{
  "router_score": "softmax",
  "routed_scale": 1.41,
  "n_head": 4,
  "vocab_size": 8192,
  "rope_fraction": 0.25,
  "attn_scale": 0.125,
  "parallel_block": true,
  "init_std_down": 0.0,
  "optimizer": "adam_variant",
  "lr": 0.00142,
  "schedule": "wsd",
  "dataset": "wikipedia_en"
}
Below are experts of layer 2 (counted from 0) of a mixture-of-experts language model. Rows are named router (the router's row for the expert), down (a neuron's output weights, with its number) and show model dimensions 112-223. Each number is 128 + 32 x the weight over its row's rms, rounded and kept within 0 to 255.
Before each expert's rows: a language model's description of what the expert responds to. This comes from a sample of Wikipedia text that the model never trained on.

# expert 28
What it handles: Mid-word pieces. Inner pieces of longer words, especially ropol in Metropolitan and Anthropology, plus bel, adv, iversary and pieces of names.
router [102 126 140 157 210 141 152 155 146 166 127 100 150 105 122 157 124 127  95 139 132 125  93 161 178 176 122 110  94 149 145 179 124 120  91 146 112 161 139 111  78 117 159  60 128  99 174 159 107 158 146 139 139 154 111 187 135 178 120 142  78  96  72 177  35  95 133 115 103 192 165  20  88 163 157 120 151 141 144 101 116 128 123 155 162  63 103 150 102 188 100  83 122  91 109 126 120  13 175 102 152 140  96 125 179  79 123  77 146  79 147 131]
down0 [ 68 159  84 102 122 135 180  89  94  82 152 112 149 144 166  78 136 158 138 124 135 102 136 107 134 169 126 136 130 133 112 140 136 172 143 121 131 119 167  94  98  75 161 115 140 124 149 122 155 107 141 157 164 150 165 146 150 134 190  76  62  89  66 105 118 185 158 142 122 150  81  78 135  73 105  87  97 108  81  72 154 125  85 139 152 133 144 133 132 159 134 175  48 122 132 129 131 166 161  82 117 164 144 108 138  87 142  36  99  90 115 140]
down1 [ 66 166 179 141 129 118 173 137 129 111 136 153 123 130 176 146  89 167 134 127  97 113 132 123 205 181 154 166 130 134  88 178 165 149 110 128 145 125 134  86 134  81  94 147  98 142 134 189 121 105 159 141  63 130  76 154 133 166 113 124 116 144 172 128  35  77 138 107 102 155 152  80  93 149  83  92 134 143 160  83 151 106 107 147 146  67 143 119  95 163 116 139 162 147 121  98  93 143 147 101 133 139  86 116 139 109 125 104 130 127 125 144]
down2 [101 104  90 195  80  83 123 143  95 116 180 115 119 136 134 140  65 133 108 131  82 151 112  86 156  90 122 116  80 110 112 106 116  63 169 123 124  88 189 157 133 118 127 102 133 104 178 151  75 156 109 173 106 100 141 139  90  99  81 120  93 117  83 116 157 141 162 170 164 109 173 150 117 222 129  94 145 118 114 164  83  96 139 112 161 151 123  65 138 157 114 154 194 143 145 123 166 140 137 139 153  95 126 192 168 125 126 133 114 189 125 169]
down3 [136 128 192 223  93 110  92 146  81 123  60 169 165 120 138 163 226 133 111  96 134 129 128 169 138 187 140 135  80 150 110 135 157  95  74 119 115 155 166 122 100 128 143 128 140 101 123 111 124 105 118 121 156 186  75 150 126 164 119  77 122 107 154 109  60  92 109 114 130 186 113 127 120 129 130 164 136  75 159 147 182 101 138 153 105 100 118 148 112 127 165 145 106 150  81 111 118 144 101 104 122 119 115  94 176  67 115 123 159 147 125 124]
down4 [125 114  87 121 114 117 183  84 128 117 139 151 131 157  81  89 164 136 113 162 134  67 124 127  73 103 160 161 133 121 112 136 204 116 117 148 122 137 155 102 166  50 128  78 129  91 113 179 108 105 115 103 151 135 142 223 157 130 133 136  75  92  82 127 161 104  96 114 110 117 113 164 129 127 133 127 152 128 185  49  97 188  99 191 150 127 128 140  80 120  95 119 162 118 124 118 166 143 121 135 166 105 111 165 149 129 100  76 148 144 213 187]
down5 [127 148 173 170 156 153 130 176 144  67  87  99 154  72 194  97 144 121 113 125 132 192 141 173 203 164 124  91  53 155  85 140 122 105 136 164 112 177 177  99 153 150 166 120 119 124 144 153 119 133 108 145 116 184 164 120  93 128 176 118  54 113 114 130 151 136 111 167 136 103  87  95 122 152  98 108  78  98 101 127 149 132  69 177  75 117 107  94 159 129 165 147  52 148 132  81 122 118 151 133 123 154 158 135  94 135 142  95 125 160 103 129]
down6 [128  99 124 115 159 114 132 108 167 101 185 106 109 166 153 147 118 186 134 146 105 105 122 112 115 156 178 167 152 128 133 229 169 111 116 110 135  85 153  66 165 121 149  62 136 114 120 147 165  96 107 148 102 140  85 124  89 148 148 174  76 110 123 120  42 106 100 145 155 119 106 121 151 225  90 112  94 161 104 121 103 146  79 135 204  88 151 141  71 158  98 105 136 143 130 113 131 112 148 132 126 119  82 128 126 128 130  95 161 118 119 175]
down7 [127  75 111 123 156 129 173 127  98 100  52 131 129  97 158 110 110 124 124  97 153  89 111 117 152 110  97  97  84 155 182 115 110 153 164 152 141 192 146 117 154 114 185 146 107 127 145 147  59  65 114 116 136 138 171 158 166 133 157 166 132 151 106 201 136 127 163 121 130 103  86  97 182  76  94  97 174  84 101 138 133 138 161 129 143 110  96 158 145 142 117 125 123 155 165 142 145 164 143  91 152 141 157 208 141  43  71  99 132 127 149 110]
down8 [134 137 116 173 165 117 116 124 118 113 179  71  93  77 115 165 146 148 127 130 105 113 116 161 142 114 101  71  52 122 176  96 205 123 102  92  75 129 117  85  93 135 107 136 143 124  86 167  96 105 179 144 142 165 186 141 102  90  96 168 139 105  94 156 112 128 139 115  76 115 162 130  96 108 115 132 119 144 167  89  36 159 142 163 206 127 118  82 184  28 122 131  91 115 136 112 106 139 206 106 164 128 127 160 129 169 166 145 142 114 195 196]
down9 [124 144 104 128 108  87 184 147 121 132 109 105 131 124 186  89 140 116 119 143 127 142 141 153 112 154 116  99 149 118 110 155 178 126  92 122 131 168 148  55 154 101  98 136 144 113 125 132 167 135 154  93 141 166 110 206 135 150 116 102  41  70 133 106 164 113 144 147 176 138 160 160 112 113 128  85 111  69 149  67 135 117  92 137 134  49  95 115  53 144 113 156  74  82 134  89 148 153 140 149 108 156 121 144 143 102 100  55 135  91 178 161]
down10 [167  81 108 164 117 120 133 127  80 116 159  99  79 163  91 127 130 183 119 150 111 129 128 146 100  72 132  79  81 148 146  65 123 140 159 100 121  82 182 133 118 112 159 152 146 138  79  99 125 137 133 167 112  92 151 123 199  95 114 159  55 121 117 157 166 126 168 156 137  44  60 133 133 177 150 131 127 160 120 201  80 130 170 135 168 163 127  67 136 122 130 149 109 107 161  46 192 137 124 162 104 159 141 146 112 116 121 105 114 104 140 164]
down11 [103 184 189 127 171 177 104 149 124 138 129  97 106 115 163 144 155 147 162 108 109 163 157 180 155 148 147 109 132 106  72 110 130  90 122 113 105 109 136 111 121 129 125 112  99 155 122 115 120 117 106 152  83 150 143 101 169 182 161 119  97  90 150 165 136 141  98 109 162  94  74  82 144 144 143 107  67 123 110 142 129 102 134 106 129 166 114 113 155 117 105 108  80 171 114  75 108  78 171 141  95 123  81 121 113 155 155 142 116 109  88 112]
down12 [110 101 162 167 179 109 138 176 137 120 128  90 175 159 149 178  98 146  98 123 101 125 159 145 139  64 126 115  34 133 162 139 169  62 103  89 150 100 148  91  88  82 131 137  99 197 144 160 174 109 102 140 102 143 124 173 109 140 176 140 100 142 153 152 184 108 140  80 112  77  90 128 147 147  90 153 145 146 104 159 151 136 156 220 167 118 174  74 148 192 126 105 118 120  85  74 134 101  98 146 141 126 182 173 110 127 149 151 147 149 102 153]
down13 [ 91 124 126 168 148 178 170 149 143 165 149 145 150 113 134 113 110 123 106 150  89  87 106 102 160 154 133 132  45 128 159 105 133 144  72 111 111 170 103 122 127  91 206 154 124 182 135 151 112 118 173  88 129 165  97 147 118 107  58 146 167 158 165 137  89  61  95 115 153  90 150  79 171  98  58 113  81 132 180  87 119 179 102 130 138  72 138 140 137 154 129 132 118 149  85 132 172 153  78 120 152 121 142 163 182  90 122 154 115 124 136  74]
down14 [123 161 163 138 160 129  87 139 157 149 110  95 150 140 157  95  92 105 104 118 119 175 141 132 158 162 166  32  34 141 163 150  51 114 153 110 112 100 146 152 151 127  91 105 107 123 187 137 103 153  90 159 146 142 137 146 176 114 147 118 134 111 125 155 199 150 103 121  66 144 154 140 220  77 111 101 118  40 125 125 139 176  74 158 125 100 109 196 146 109 114 105 132 137 141 115  93 139 113 159 110  96  73 183  80 166 125 150 129  59 121 146]
down15 [112  99 147 232  70 111 147 134 203 163  83 146 128 179 156 156 123 169  70 107 114 115 126 139 121 103 132 126 111 148 101 165 191  56  69 136 119 133 108 118 132 100  87 137  95  78 130 152 119 179 119 141 141 147  82 147  86 144 117 134 156  97 153 173  62  95 104 153 128 147 139 121  62 117 166 102 124 124 178 191 173 111 111 133 174 115 146 141 106 117  97 128 161 120 103 140 124 131 116 130 131 157 113 131 135 129 137 207  98 178  90 114]
down16 [120 114  97  91  99 168 203  65  81 154 171 145 143 143  88 143 112 136 151 143 131  10  63  69 126 133 124 155  61 117 150  66 127 200  60  71 141 175  78 120  73 148 116 111  77 167 157 146 127 137 200 150 157 134  88 140 145 115 110 144 159 156  75 195 166  78  73 116 145 154 143  92  84 127 141  80 134  86 159  74  73 185 100 113 162 138 121  91 140 127  94 150 156 140 101 156 138 143 150  96 141 120 114 158 155 137 106 128  89 122 188 122]
down17 [152 150 146 116 126  65 135 146 124  91 157 102 141 141  93 151  97 167 111 178 112 131 117  82 120 106 135 165 153 142  95 136 196 109 115 124 153 141 117  76  73 130 111 105 113 145  99 143 153 105 123 132 104 118 118 123  69 162 133 108 111  97  95 125  64  72 112 159 163 166 155  75  75 201 113 100 158 154 162  87 128 152 113 151 162 112 159  62  88 135  60 161 119 128 147 109 153  81 149 149  93 135 107 101 123 126 140 106 132  87  89 139]
down18 [ 98 109 120 127  93 145 126 122  92 188 165 200  99 159 138 114  86 111 145 164  88  85  80  93 204  67 137 127 179 150 118 121 114 113 130 159 116 103 125 139 169 105  84 171 133 142 111  61 124 142 158 137 124  60 142 110 184 107 101 166 165 201 114 118 143 102 117 125 105 187  71 140 114 131 174 137 128 201 182 208  94  81 109  99 133 127 158 188  80 127 176 147 196 133  83 156 136 106 124 142 116 129 131 124 152 121  95 124  88 143 140  87]
down19 [133 167 138 112 134 106  79  83  94 149  61  91 116 122 118 178 134 100 107 115 185 193 131 199  73 102 129  83 145 138 143 179 202  83  96 133 136 111 102 115 153 176  96 124 164  70 128 111  75 142 100 141  63 139 117 146 111 113 133 100 114  42  91  95  99 107  77 137 155 178 156 150 125 158 131 140 151  83  74 112 138 129 134 129 169  81  79 151  80 138 142 102 103  86 162 125 138 130 208 140 103 106 110 167 109 127 112  91 174  86 138 104]
down20 [114 163  96 138 158 139 156 146 100  87 124 158 118 109 141 146 157 133 104 159  81 130 100 155 174 199 159 166 138 111  78 165 161 114  87 142 196 155 117  95 143 125 117 130 126 133 133 177 168 124 162 162 156 135  44  51  87 143 109 118  99  86 125 117  64  90 136 108 132 163 128 118 158 204 117 105 101 140 168  94 143  96 110 126 141 162  84 124 111 130 123 105 146 163 115 133  67 109 116 170 108 168  67  54 110 114 151 162 128 114 111 123]
down21 [ 81 171  97  88 160 138 134 104  88 140 178 123 165 126 119 135 117  79 123 177 174  74 103  79 127 139 173 107  94 126 144  81  86 102 123 145 105 147 138 152 122 160  83 114 117 154 110  95 152 125 146 120 156 151 125 170 126  55 130 114 188 111  84 157 216 145  67 147 145 112 125  79 145 113 158 129 183 111 169 156  80 146 127  90 146  59 106 148 178 154 121 115 128 139  89 134 140 109  84  83 120  85 164 178  93  83 113 134 132  94 157 147]
down22 [135 141 115 124 131 117 141 152 164  84 137 108  67 102 124 135 191 167 120 156 128 127 152 182 102 135  98  70  67 108  96 103 107 106 117 123 133 134 142 159 142 143 127 144 137 115 137  83 120 146 110 125 170  93 101 192 123  59 148  75 101 128 127 149 219 141 146 130 205 141 120 166 124 173 140 115 134 107  87 138 147 140  73 155 154  47 106 100 137 109 130 149 135  79 153 117  90 162 160 133 132 137  96 192 139 198  89  65  90 139 157 159]
down23 [103 169 166 152 168 131 134 113 108 144 159  84 197 128 207 147 110 114  70 146  79 117 145 108 147 149 133 120  61 135 100 152 187 101 109  83  89  98 111  97 109 149  86 144 120 160  98 104 184 143  90  95 142 127 117 140 123 135 104  98 151 133 161 148 136 103  94 110 147 108  96 111 110 153 144 108 120 102 101 182 167 113  98 192 160 125 137 127 151 149 165 137 113 109 126 131 121 110 223 163 119 173 131 155 117 112 146 115 140 127 134 104]
down24 [100 158 194 110 102 103 115 129 113  93 113 143 117 127 118  33 170  80 173 145 145 104 131 152 180 112 178 146  90 132 120 143 107 201 155 145 129 131 169 117 193 163 130  96 122 150 124 114  79 204 132 151 103 125 157  84 164 140  73 168  85  93 148 110 159  91 141 140  92 103  68 137 167 117 161  99 113 116  90 127 123 126 137  94  20 197 167 135  97 135 152 102 172 142  78 101 172 151 124 190  74 142 141  83 137 114 157 110  95 121 157 158]
down25 [ 69 152 165 198 178 101 153  85 106 120  94  81 114 102 165 116 182 127 100 112 156 108 157 131 116 102 128 103  89 108 152 111 139  98 145 132  83 115 184  85 106 152 121 112 175 129 153  65 114 147  91 147 128 145 135 208 131  98 151 123 101 119  97 122 151 162 132 122 125 125  76 140 156  83 163 121  92 125  91 148 171 127 111 203 145  82 162 138 140 127 129  95  69 113 179 122 124 167 196 126 134 143 156 170 151 126 120 114 123 135 202 126]
down26 [ 99 115 130 108 160 149 137  88 163 117 116 126  97 129 109 123 170 162 157 118 175 151 128  86  67 109 144 108 150 108 163 114 169  73 116  96 193 114 141 110 138 118  85 112  97 142 161  97 140 118 120 137 149 110 139 199 138  52 130 141  87  94  20 164 178 115 134 163 173 121 141 107 175 206 157 135 149 116 138 166 111 125 146  94 184  71  91 128 109 181  54 158 163 127 146 156  90  71 100 146 137  96 152 146 179 151 114  72 135 132 130 120]
down27 [108 165 139  80 151 121  98 176  96  95 203 172 181 180  96 124 131 137 118 160 141 107 133  82  82 117 103 113 102  99 140 125 196 148  77  61 110 116 137 125  71 104 128 167 116 100  97 158 135 149 130 165 158 151 170 141 165 163 184  68 141 102 102 158 139 167 120 116 117 144  67 100 122  71 124 151 171 182 125 153 112 132 169 164 174 138 155 153 133 120 171 121  82 117 106 151 197  84 137 107 141 176 118 158 102  91 123 122 120 113  99  76]
down28 [ 76 145 113 158 145 138 183  77 123 175 159 111 153 142 194 134  63 128 143 156 106  89 143 117 153 114 175 157 103  96  80  71  88 117 127 171 130  93 132 124 144  90 127  96 127  99 146 149 127 137 164 133 115 150 134 130 107 150 114 147 139 148 156 141 127  84 125 111 134  69 133 108 176 125 135  72 114 124 167  97 115 135 126  70 100 132 170 176  57 128 156 119 168 164 134 107 105 146 125 119 116 117 132 198  61  62 127 124 116 109 112 105]
down29 [ 87 144 172 151 171 113 109 184  88 178 216 105 131 179 206 143  63 129 118 119  92 132 119 103 158 143 145 139  99 100  99 134 175 107 111 100 120  65 168 101 112 149 148  93 133 109 111 172 152 137 112 161  69 125 128 111 134 165 146 116 150 123 174  95 130 133 155 146 149 127 114 105 119 200 109 137 126 151 113 172 137 126 160 157 169  86 189 115  81 152 142 105 130 117  76 101 158 125 123 173  90 144 159 128 147 142 117 175 114 157  40  98]
down30 [182 158 121 114 124 158  54  97 124  69 131  98 105  97 139 123 141 131 161 141 152 141 137 156  88 115 123  99 128 119 132 135 127  92  96  51  89 112 159 151 135 122 135  97 148 122 136 127 131 165  67 124 180 109 115 152 109 113 135  65 174 117  59 152 198 151 128 127 177  80  57 166  87 123 152 129 148  82  56 157 134 157 212 120 185  91  57 130 131 102 126 100 141 130 152 141 105  90 165  80 162 133 131 151 132 148 150  94 117 177 176 158]
down31 [139 127  77 158 138 132 213  84 122 103  80 142  74 128  99  55 112 115 111 112 141  90 129 155 119  70 137 153 157 162 143 166 144 153 139 180 127 141 141  74 124 120 136  71 105 106 122 114 138 151 173  88  94 101 124 145 170 121  99 188  82  99 128 124  72  97 167 162 136 148 149  79 108 176 167 110 108 121 119 108 142 143 101 120 145 153 126 148 122 124 117 146 146 140 114 133 139  77 121  90  80 123 111  90 130 159 189 101 133  98 190 179]
down32 [ 98 153 175 172 156  98 170 147 154 124 138  63 172 126 205 156 159 179  60 139  92 133 129 123 134 147 129 120  88  81  46 156 162  70  99 143 102 117 136  84 125 117 100  82 114 126 131 115 182 121  65 166 121 174 119 190  92 151 174 155 165 115 164 114 156 133 149 146 169 143  96  96 106 136 116  74  94 123 125 190 171 145  96 212 154 104 126 124 124 112 160 136  86 112 107  95 107 128 194 127  97 180 148 135 124 114 142 123 131 125  96 115]
down33 [119 151 124 125  89 133 133  84 152 106 163 114 119 134 111 143 131  54 106 106 142  67  82 112 130 164 124 136  84 120 179 125 146 144 126 146 102 135 118 130 170 104 134 112 140  94 209 161  39 121 118 113 115 174 135 144  78 144  93  90 143  78 115 158  86 110  62 148 168 135 140 125  87   4 103 135 118 112 125  87  73 180 121 135 190 140 154 162 142 151 135 115 199 138 117 155 110 117 103 147 125 102 143 150 128  91  90 119 121 132 159 143]
down34 [ 75 145 133 130 120 145 157  93 152 126 184 141 116 155 175  93  89 189 135 156 122 110 122  88  94 128 151 116 132  97 162 125 192 142 133  70  50 139 154  56 126  61  59  97 167 109  93 157 113  76 101 142 114 169  97 141 156 125 101 122 126  93 165 172  88  50 109 127 151 134 120 135 131 112 160 124 119 125 162  82 118 153  95 129 164 102 162 143 103  88 150  84  99 161 130 136 158 136 125  90 144 127 127 170 195 146  97 133  74 111 146 122]
down35 [ 91 103 115 151  91 112  93 120 105 131 101 155 133 155  66 122 143 152 106  77 139 105  86 153 152 114 156 105 157 120 198 138 104  91 121 121  83 105 153 147 132  89 139 189 136  82 174 120  82 122 164 152 187 102  71 139 161 141 102  78 188 113 219 115  81 133 160 136 134 113 102 108  88 159  91 131 142 131 122 182  77 187 128 153 194  92 105 185 173 114  97 136 130 139 138 134 111 115 167 106 132 102 100 146 169 135  77 133 174 131 118 121]
down36 [109 114 108 160  78 123 146  74  94 149 126 121 162 137  90 126 185 127 132 141 164  83  56 151 105  78 169  78  87 127 215  73 168 176  65 140 110 122 137 128 104 135 170 128 173 115 126 104 114 142 187 184 188 196 134 167  79 131 112 103 185 129 160 142 118  83 151 116  88 129 108 112 165 164 147 159 161 115 157 171  81 154 145 126 116 113  83 137 153  92 110 119 148  74 103 110 155 124 129  99 100 133 112 136 117 118  67 134 133  96 161  91]
down37 [ 58 125 133 147 116  72  88  70 137 177 156 161 103 140 135 111 107 118 168 170 135  60 112 105 154 102 201 155  98 136  94 157 140 168  90 115 130 115 123  94 119 157  98 157 116 103 109  90 120 145 150 161 106 106  99  69 186 141 110 154 183 160 123  96  86 112 105 128  61  63 135 108 109 185  71 144 118 162 124 120  51 154 134  55 136 134 146 114 146 128 152 122 194 157  69 181 167 169 113 114  92 119 113 153 141 118 132  99 133 145  99  88]
down38 [ 64 115 107 183 174  88 108  84 108  72 123 132 219  93 146 119 151 184 153 145 115 104 165 116  96  76 101 136  68  61 106 130 127 141  89 110 137 127  85 114 129 112 137 130 157  97  95 116 112 108 137 155 179 150 126 169 113 162 173 107  92 162 108 131 134 111 143 104 123 158  90 127 158 117 125 178 176 138 140 127 155 139 172 135 174 129  55 163 125 110 129 123 108 168 167 125 112 123 118 114 154 143 173 152 161 145 162 138 177 129 179 114]
down39 [114 138  55 172 109  86 159 113 113 117 113 155 127 149 156  96 124 122 112 185 120  73  84 123  97 109 103 129 157 110 163 153 147 141  87 164 146 136 146  84  98  43 152 140 124  62 178 183 167  70 148 108 126 132 136 131 157 150 137  66  94  81 147  97 107 100 166 122 154 150 160 147 140 108 119 137 180 164 136  84 125 177  69 172 182  81 142 123 101 119 121 135 136 103 104 105 173 130 158 100  90 111  89 152 118 141 112  97 153  80 127 183]
down40 [116 102 183 138 108  87 100 118 179 174 111 173 112 103 131 158 175 167 157  94 124 117 106 109 130 196 151 148 109 165  92 188 157 156 119 163  79 145 133  93 134 170  58 117  95  96 124  89 124 149  92 113 115 118 136 176 125 117 110 160 129 147  89 115  46  32 103 124 153 195  92 112 135 132 138 138 104 143 185 152 176 138 105 108 145 101 114 186  81 112 109 101 197 162 109 149 100 126 122 170 130 156 134 184 214 147 120 122 111 142 154  93]
down41 [110 110 134 132  70 167 148 155 133 170 116 111 111 139 109 136 177 181 173 112 139 144  74 115  86  87 140  87 156 122  74 174 163  92 120 100 156 104 121  97 173  75 173 116 149 138 145 110 108 109 101 147 129 141 150 173 131  95  98 185  91 114  21 125 110  84 106 132 127 121 177 161 205 136 113  77 179  80 153  99  98  95 107 116 155 117  96 167  65 120 120 145 125 171 148 128 139 134 131 107 131 123 122 161  98 140  86 160 157 103 170 126]
down42 [135 144  80 179 128 131  80 130 145 154 136 164 136 165 180  90  89 127 130 119  79  75 124 108 217 100 156 130 110 131 113  44  94 143  72 127 157 106 153 123 151  78 146 130 130 158 180 170  99 113 156 157 193 119 101 125  83 156  47 119 128 170 164 127 165  74 136 147 127  64 142 116 145 142 109  54  99 126 144 111 101 149 215  99 170  65 173 155 121  83 139 118 141  90 162  99  85 123 111  80 138 104  85 148 127  35 166 140 120  77 135 128]
down43 [105 166 127 181  98 110 166 150 118 113 152 105 122 130 110 166 159 177 103 148 102  95 152 130  61  65 120 151 138 134 135 170 155  56  81  64 144 104 125  98 102  98  99 123 125 133 133 154 142 153 108 125 146 111  92 136 155  93 161  59 182 111 102 145 171 108  78  46 121  75  82 138 109 110  69 149 185 131 154 121 130 104 152 178 172 104  97 153 187 114  70 118 140 146 139 127 141 102 121 164 156 159  78 130 138 164 158 217 137 112  83  90]
down44 [113 126  89 158 151 161 151 104 126  78 141 154 111 117 139 127  83 160 138 167 123  96 108 121 156  83 103 156 103 144 172  48  88 150 115 109 168  95 148 185 105 171 137 112 171 137 127 127 146 126 167 135 138  96  81  92 107 133 101 117 122 135 133 160  91  73 166 104 121 115 165 111 160 158 143 177 107 137 121 115  91 158 121 107 153 105 113 194  77 191  87  89 106 123 103 152 150  72 129 120 116 137  97 126 179 121 134  81 139 119 183 194]
down45 [123 145  95 148 114  97 207 128 115 106  94 155  98 153  94 101 177 157 137 135 115  87 120 179 105 138 141 140 170 119 140 136 134 148 138 187 151 104 168 119 151  84 137 115 123 124 147 102 103 112 154 132 135 125 121 199 139 113  74 136  58  69 112 135 157 107 118 145 145 138 145 128 152 115 110  83 117 122 122 110  88 151 106 127 174 100 124 181  71 163  99 105 143 120 109  85 112 123 141 114 116 116 110 135 132 128  92  19 153 106 205 202]
down46 [125  98 152 136 134  94 112 130  79 132 145 129 186 121 150  77 166 168 159 131 141 125 133 126 141  92  96 113 109  91  85  64 182 136  31  76 136 142 112 141  75 174 119 168 122 123 116 176 138 157 168 145 138 143 141 129 109 162 143 100 170 161 116 135 141 129 137 128  90 142  92 106  86 141 119 148  95 144 150 147  90  98  70 158 122 114  97 113 152 134 131 137 107 101  95 148 174  81 129 152 129 166 183 103 149 103 175 131 119 141 137 103]
down47 [113 127 132 132 139 104 117 158 138 114 118 100 105  60 114 139 156 205 127 108 111 170 126 143 143 142 156 105 119 123  85 200 189  46 144 137 131 112 108  88 161 126 136 116 175 110 139 106 149 120 157 154 140 109 120 123  91 132 114 164  58 111  89  63 102 141 100 181  93  79 188 114 108 213  68 101 108  44  82 162 116  80  75 116 132  86  97 129  99 176 133 108 116 123 125 133  91 122 120 168 122 120  88 174 134 144 129  84 136 106 131 113]
down48 [121 166 177 152 186 171 145 186 142 110 138  93 179 142 206 102 141 147  96 112 104 183 180 195 145 175 120 130  59 144  46 161 177  61  99 157 125 121 113 124 127 163 181 116 138 141 149 154 129 104  57 121 101 134 140 133 125 161 146 127  73  78 142 127 137 189 116 165 147 152 114  88 122 152 118 128 109 118 109 175 160  97  93 168 102 110 126  69 113 165 133 117  72 147 131  52 138 106 188 151 109 163 117  77  92  91 154 113 127 150 102 126]
down49 [141 130 106 202 162 133 114 113 141 106  84 158 103  99 160  96 109 163 146 109 128  69 137 127 153  71  95 172  60 131 112 105 167 158 113 127 170 154 115 112 205 141 184 154 101 132 159 168  43 136 128 109 144  93 148 102 127 133 129 125  61 152  53 137 179 120 131 109 103  94  91 143 198  86 159 126 179 139 144  80 166 101 236 130 146 186  96 104 152  99 112 135 147 138 153 135 100 150 113  82 124 128 117 113 116 142 142 112 132 175 165 134]
down50 [121 180 180 139 165 174 125 164 132 150 145  75 177 103 159 128 137 156 141 128 130 193 160 172 172 168 135 109  83 148  47 141 158  84 104 108 144 110 123 108 125 133 118 136 124 144 116  89 155  98  84 148  63 138 127 123 166 180 145 116  85  87 152 148  92 136 110 119 174 117  87  63 169 158 141 110  63 126 120 132 137 105 119 134 131 163 125 107 124 139 142 110  72 169 134  82 142  98 182 123  91 146  87 131 118 125 148 129 137 129  90 100]
down51 [ 51 114  97 106 165 143 181 114 119 129 161 140 128  94 179 112  87 167 147 127 126  91 149 138 186 170 134 114  88 156 112 118 127 179 110 132 129 150 153 124 121 116 175 154 124 125 123 114 106 106 127 106 147 101  96 162 148 101 117 162 116 160 104 172  89  94 103 116  97 131 165  86 141 105  81 101 122 110 132  81 109 135  94 121 109  91 135 167 164 160  99 131 111 112 126 170 130 112 134  96 120 130 118 203 137 150 130  81 140 118 137 136]
down52 [110 152 208 207 126  83  54 121 122 109 117 133 153  92 135 113 125  94 118  95 147 161 144 141 147 122  94 130 127 146 115 182 127  71 139 106  82 108 135 103 139 122 143 120 119 152 147 133 135 185 116 124 152 109 125  86 160 103 145 128 109 101 125  74 113 166 134 142 113  63  82 134 135 178  98 140  92  84 139 193 145 102 184 129 111 118 130 120 142 183 140 148 130 201  98  74 116 145 168 204 124 129 179  84 113 169 116  98 172 116 109 110]
down53 [132 136  97 185 120  67 166 120  79 117 182 124 116 112 140 108 124 102  94 161  48  71 152 127 115 137 164 123  86 134 145 139 150  98 130 169 124 153 203 125 132  95 127 112 128 101 142 124 115 141 155 109 124  98 183 194  87 164  76 137  75 155 145 122 152 125 101 167 163 161 129 136 148 116 124  91  99 186 171  84  74 135  94 136 159 133 197 115 115  91  97 139 130 137 107  85 140 100 138 105 123  90 151 117 123  74 111 117  96 120 218 187]
down54 [ 47 158 106 191 144 136 126  93 154 108 112 144 135 114 135 135 153 158 114 151 103  69 135  56 115 156 117 157 144 112  54 150 126 134 145 129 138 126 100 114 155  97  68 151 123 103 132  44 112 117 163  99 140 136  96 151 136 119  93 134 140 168 106 117 120  41 126 110 144 143 123  90 123 142 167 108 162 140 133 101 177 130  99 113 142 153 104 165 106 175  72 111 164 184 123 116 113 127 112 107 118 172 167 158 162 123 123 164 136 154 166 101]
down55 [ 94 157 105 176 151 119 170 131 153 158 157 119  79 130  90  97 225 156 113 187 155 147 144 186 116 116  98 115  87 107  95  83 120 144 161 158 166 131 140 134 138 145 196 183 133  97 189  72  87 109 153 123  75  92 146 147 185  62  93  89 107 163 125 147 156 125 111 128 104 146 128 106 169  95 179  78 131 111 129  86 150  82  84 107 102 136 169 136 109 125 173 118 132 153  96 110 160 110  79 163 117 127 120 146  93 154 156 106  76 129 154  71]
down56 [ 98 131 107 137 154  97 158 136 103 118 115 138 171 160  76 106 191 109 103 149  94 130 133 161 185 126 159 155 145 117 118 102 109 136 114 183 197  96 161 130 134  80 149  83 175 102 119 146 161 126 199 185 104 175 144 153  95 138 170 118  79  79 154 160 139  95 147 130  99 173 184  94 161 165 127 103 140 118 150 140  54 192 141 137 138 108 131 139 125 109  97 135 153  97  95  72 135  60 116  87 122  91  52 122 163 129  96  44 129 101 165 150]
down57 [134 170 159 127 153 153  75  61 100 146 146  72 153 166 132 155  51  97 112 147 159 146 151 119 104 136 178 135  86 149 161 100 121 139 101  95 146  97 118 123 154 132 157 112 153 180 161 156 104 118 121 135 124 103 122 120 129 130  97 112 135 100 149 159 111 123  28 111 153  60  70 107 215  85 104 143 142  96 109 110 122 144 157 139 156 180 136 158 127 167 135 101 113 117 196 149 131 139 170  48 133 102  87 159  98  81 113  84 117  75 175 130]
down58 [110  90 118 117 147 124 109 218 126 119 144 117 154 179 143 110 124 178 103 129  77 106 102 111 138 156 163 106 148  88 132 181 138 112 108 113 185  96 202 140 129  84 124 145 197 121 112 151 210 128 159 184 144 162 116 157  60 159 119  76 146 172 161 107  50 124 138 139 142 174 201  79  98 147 124  95 125 139 167  79  76 110 165 144 204 132 143 149 147 130 101 116 148  73 131 154 127  46 154 139 114 129  90 172 118  85 130 171 141 130 102 140]
down59 [ 83 112 180 159 134 149 195 144 127  94  89 133 170 124 123  94 110 150 128  78 112 103 113 165 196 179 116 157 119 161 124 149 104  97 169 168 141 132 161 112 152  95 149 138 143 138 160 141 119 116 158 120 110 161  95 112 131 113  81 142  90 116 164 157  51 127 121 127 147 137 135  80 135 101 142  97  68  52 100 163 165 108 139 148 115  98  78 137 113 223  99 147 143 116 153 147  97  96 104 148 137 120 143 122 171 145 128  34 149 122 127 132]
down60 [ 77 158 110 155 112 140 192 121 122  85 142 146  91  49 118  83 155 147 141 153 137  56 129 149 136 175  93 101  84 128 182 145 138 156 111 180 138 177 134 129 106 166 115 147  93 190 122 116 108  45 150 148 138  97  86 178 109 131 119 174 141  98 134 157 123 106 115 167 136 145 164 128 122 116 118 125 150 146 147  97 120 130 115 147 115 100 128 137 158 156 138 173 155 133  72 125 136 161  51  70  52  71 128 132 126 122 102 100 112  95 130 175]
down61 [ 78 161 141 138 217 155 176  89 120  80 118  92 118 141 158 142  86 168 113 174 128 161 153  98 136 137 117 168  92 137  89  83  92 142 181  87 167  81 139 146 107 128 136 116  97 146 153 115 149 117 126 101 146  85 114 106 144 138 150 141 119 138 171 179 125 160 130 119  79  43  66 130 173 133 120  83 131 110  99 112  92 129 154 161 125 160  88 122 148 213  64 187  97 131 184 125 142 139 167  56  96 153 118 148 115 111 109  62 186  98 131 133]